Weights of a small mixture-of-experts language model, trained from scratch on English Wikipedia: 368M tokens.
Below are experts of layer 10 (counted from 0) of a mixture-of-experts language model. Rows are named router (the router's row for the expert) and show model dimensions 0-95. Each number is 128 + 24 x the weight over its row's rms, rounded and kept within 0 to 255. Numbers have three digits each.
Before each expert's rows: "comes after" lists some tokens at least twice as common just before its tokens as in all text; "raises" lists some tokens whose logits its average output raises strongly, later layers aside. This comes from a sample of Wikipedia text that the model never trained on. Tokens count by the router's weight.

# expert 29
comes after: " the", " a", "==", " and", "'s", "==="
raises: " and", "ial", ",", "re", " of", " or"
router:111096143144134081109124098141138140117149117115141100061117118150134079131147135116141135105089148150112078091126142106133140118130115157141112132125132148122160099137149105138135095123138112151121160132088172172140135134115122154115067148182120086100133095134140080186104083144149129144

# expert 10
comes after: ".", ".\n\n", " end", "==\n", " one", " part"
raises: " ", " the", " a"
router:146121174135137109152111122135081184134125129149109114113111094144159145103122143130126146114172101162190119139120112110121139108114125120077146113140137123160096132135114125127148098104125113120102104119105095122099130138175143109128140098121135153115126131132096155042141144103114094149

# expert 30
comes after: " |", "1", "2", "3", "0", "6"
raises: "I", "In", "2", "n", "1", "N"
router:138136079154107122130154129127136164113108169074096106131164177129099140120134130111157147103108141132116143157151098128174120146102113138102134105110084157129132118141134139086122132100107123122112135115144135120139112107113143111124119119153185099163101153122149138140146147105139099149

# expert 46
comes after: " |", "|", ";", " in", ":", " October"
raises: "1", "10", "4", "5", "7", "3"
router:121138122148115109127134125133143163107147134142141139122144127106147112130086127115140118157135206172145095148143166117081102149101099111120127141116126177133152099125148068159111145173143122149106139134148104127116119099113113114097161119110103135140114126096131164143160120140120129169

# expert 28
comes after: " ", "200", "201", "199", "202", "198"
raises: "1", "0", "2", "4", "5", "3"
router:117115089148126108123124169130161126137122163150085138096162104140058115084149138129149141135129122159123113073130160170118085161136158139122140088093107091137125143132151096094146096148157145137079123133109084136097129084115151092085105119152177146159123161122098121108148099134148132149

# expert 5
comes after: " ", "–", "'s", "201", " World", "202"
raises: ",", " ", " N", " L", " M", " The"
router:101122171108093158091105114131155106157132115113155142161118125190094103150156145116162137133150157141118156103132132112108139131162133099104105138112112137121121119180089125100113087135124151128159130145148110160153171136136145090137117141138161131174106167165134146121122101152114136135

# expert 11
comes after: " was", " is", " were", " be", " been", " are"
raises: " in", " and", " at", " well", " for", " as"
router:143114113158142132139165117134104147114071107156156070043082126179115109121142168114124117141104162117095101134151093140133110096112114111129154126154112162124121181134101091101137135194086138132146133124129158126110132085122149087143133101179114092146144101117161141143135156097132124140

# expert 12
comes after: " ", " |", "–", ":", " +", " −"
raises: " |", ".", "o"
router:155110179117130148113103134118104147127165135151139150146135088100120121168147125133125110168152141151157093155138126116129105105135113107135110140144085152117148138149107152124107059090136186126161120158154164177146135097096106134138141121127150120169154138091169147111099128119125107132

# expert 37
comes after: " The", " the", ".", "The", "|", " that"
raises: " first", " f", " s", ",", " last", " p"
router:109134123154102152086146119187143085160169102156147139149118152127143148113105131136103109143109139105109106163144197123125133150087140114128084089144096145119132156133086087138146101113102143138108167118113086120153106116181071127134127092123125118140135148173172096129161152157123105125

# expert 3
comes after: " ", " a", " $", " with", " number", " for"
raises: ",", " of", "-", " to", "–"
router:100072149103143111111116098128144149117131126160124150104115104109152088139159139112121117152176173108143138174132111108155168111157133170107146138151152133167138127159139139151125138191119156148127131148126087152129166161094129143109135106108088137142118178146137135147129116142125148112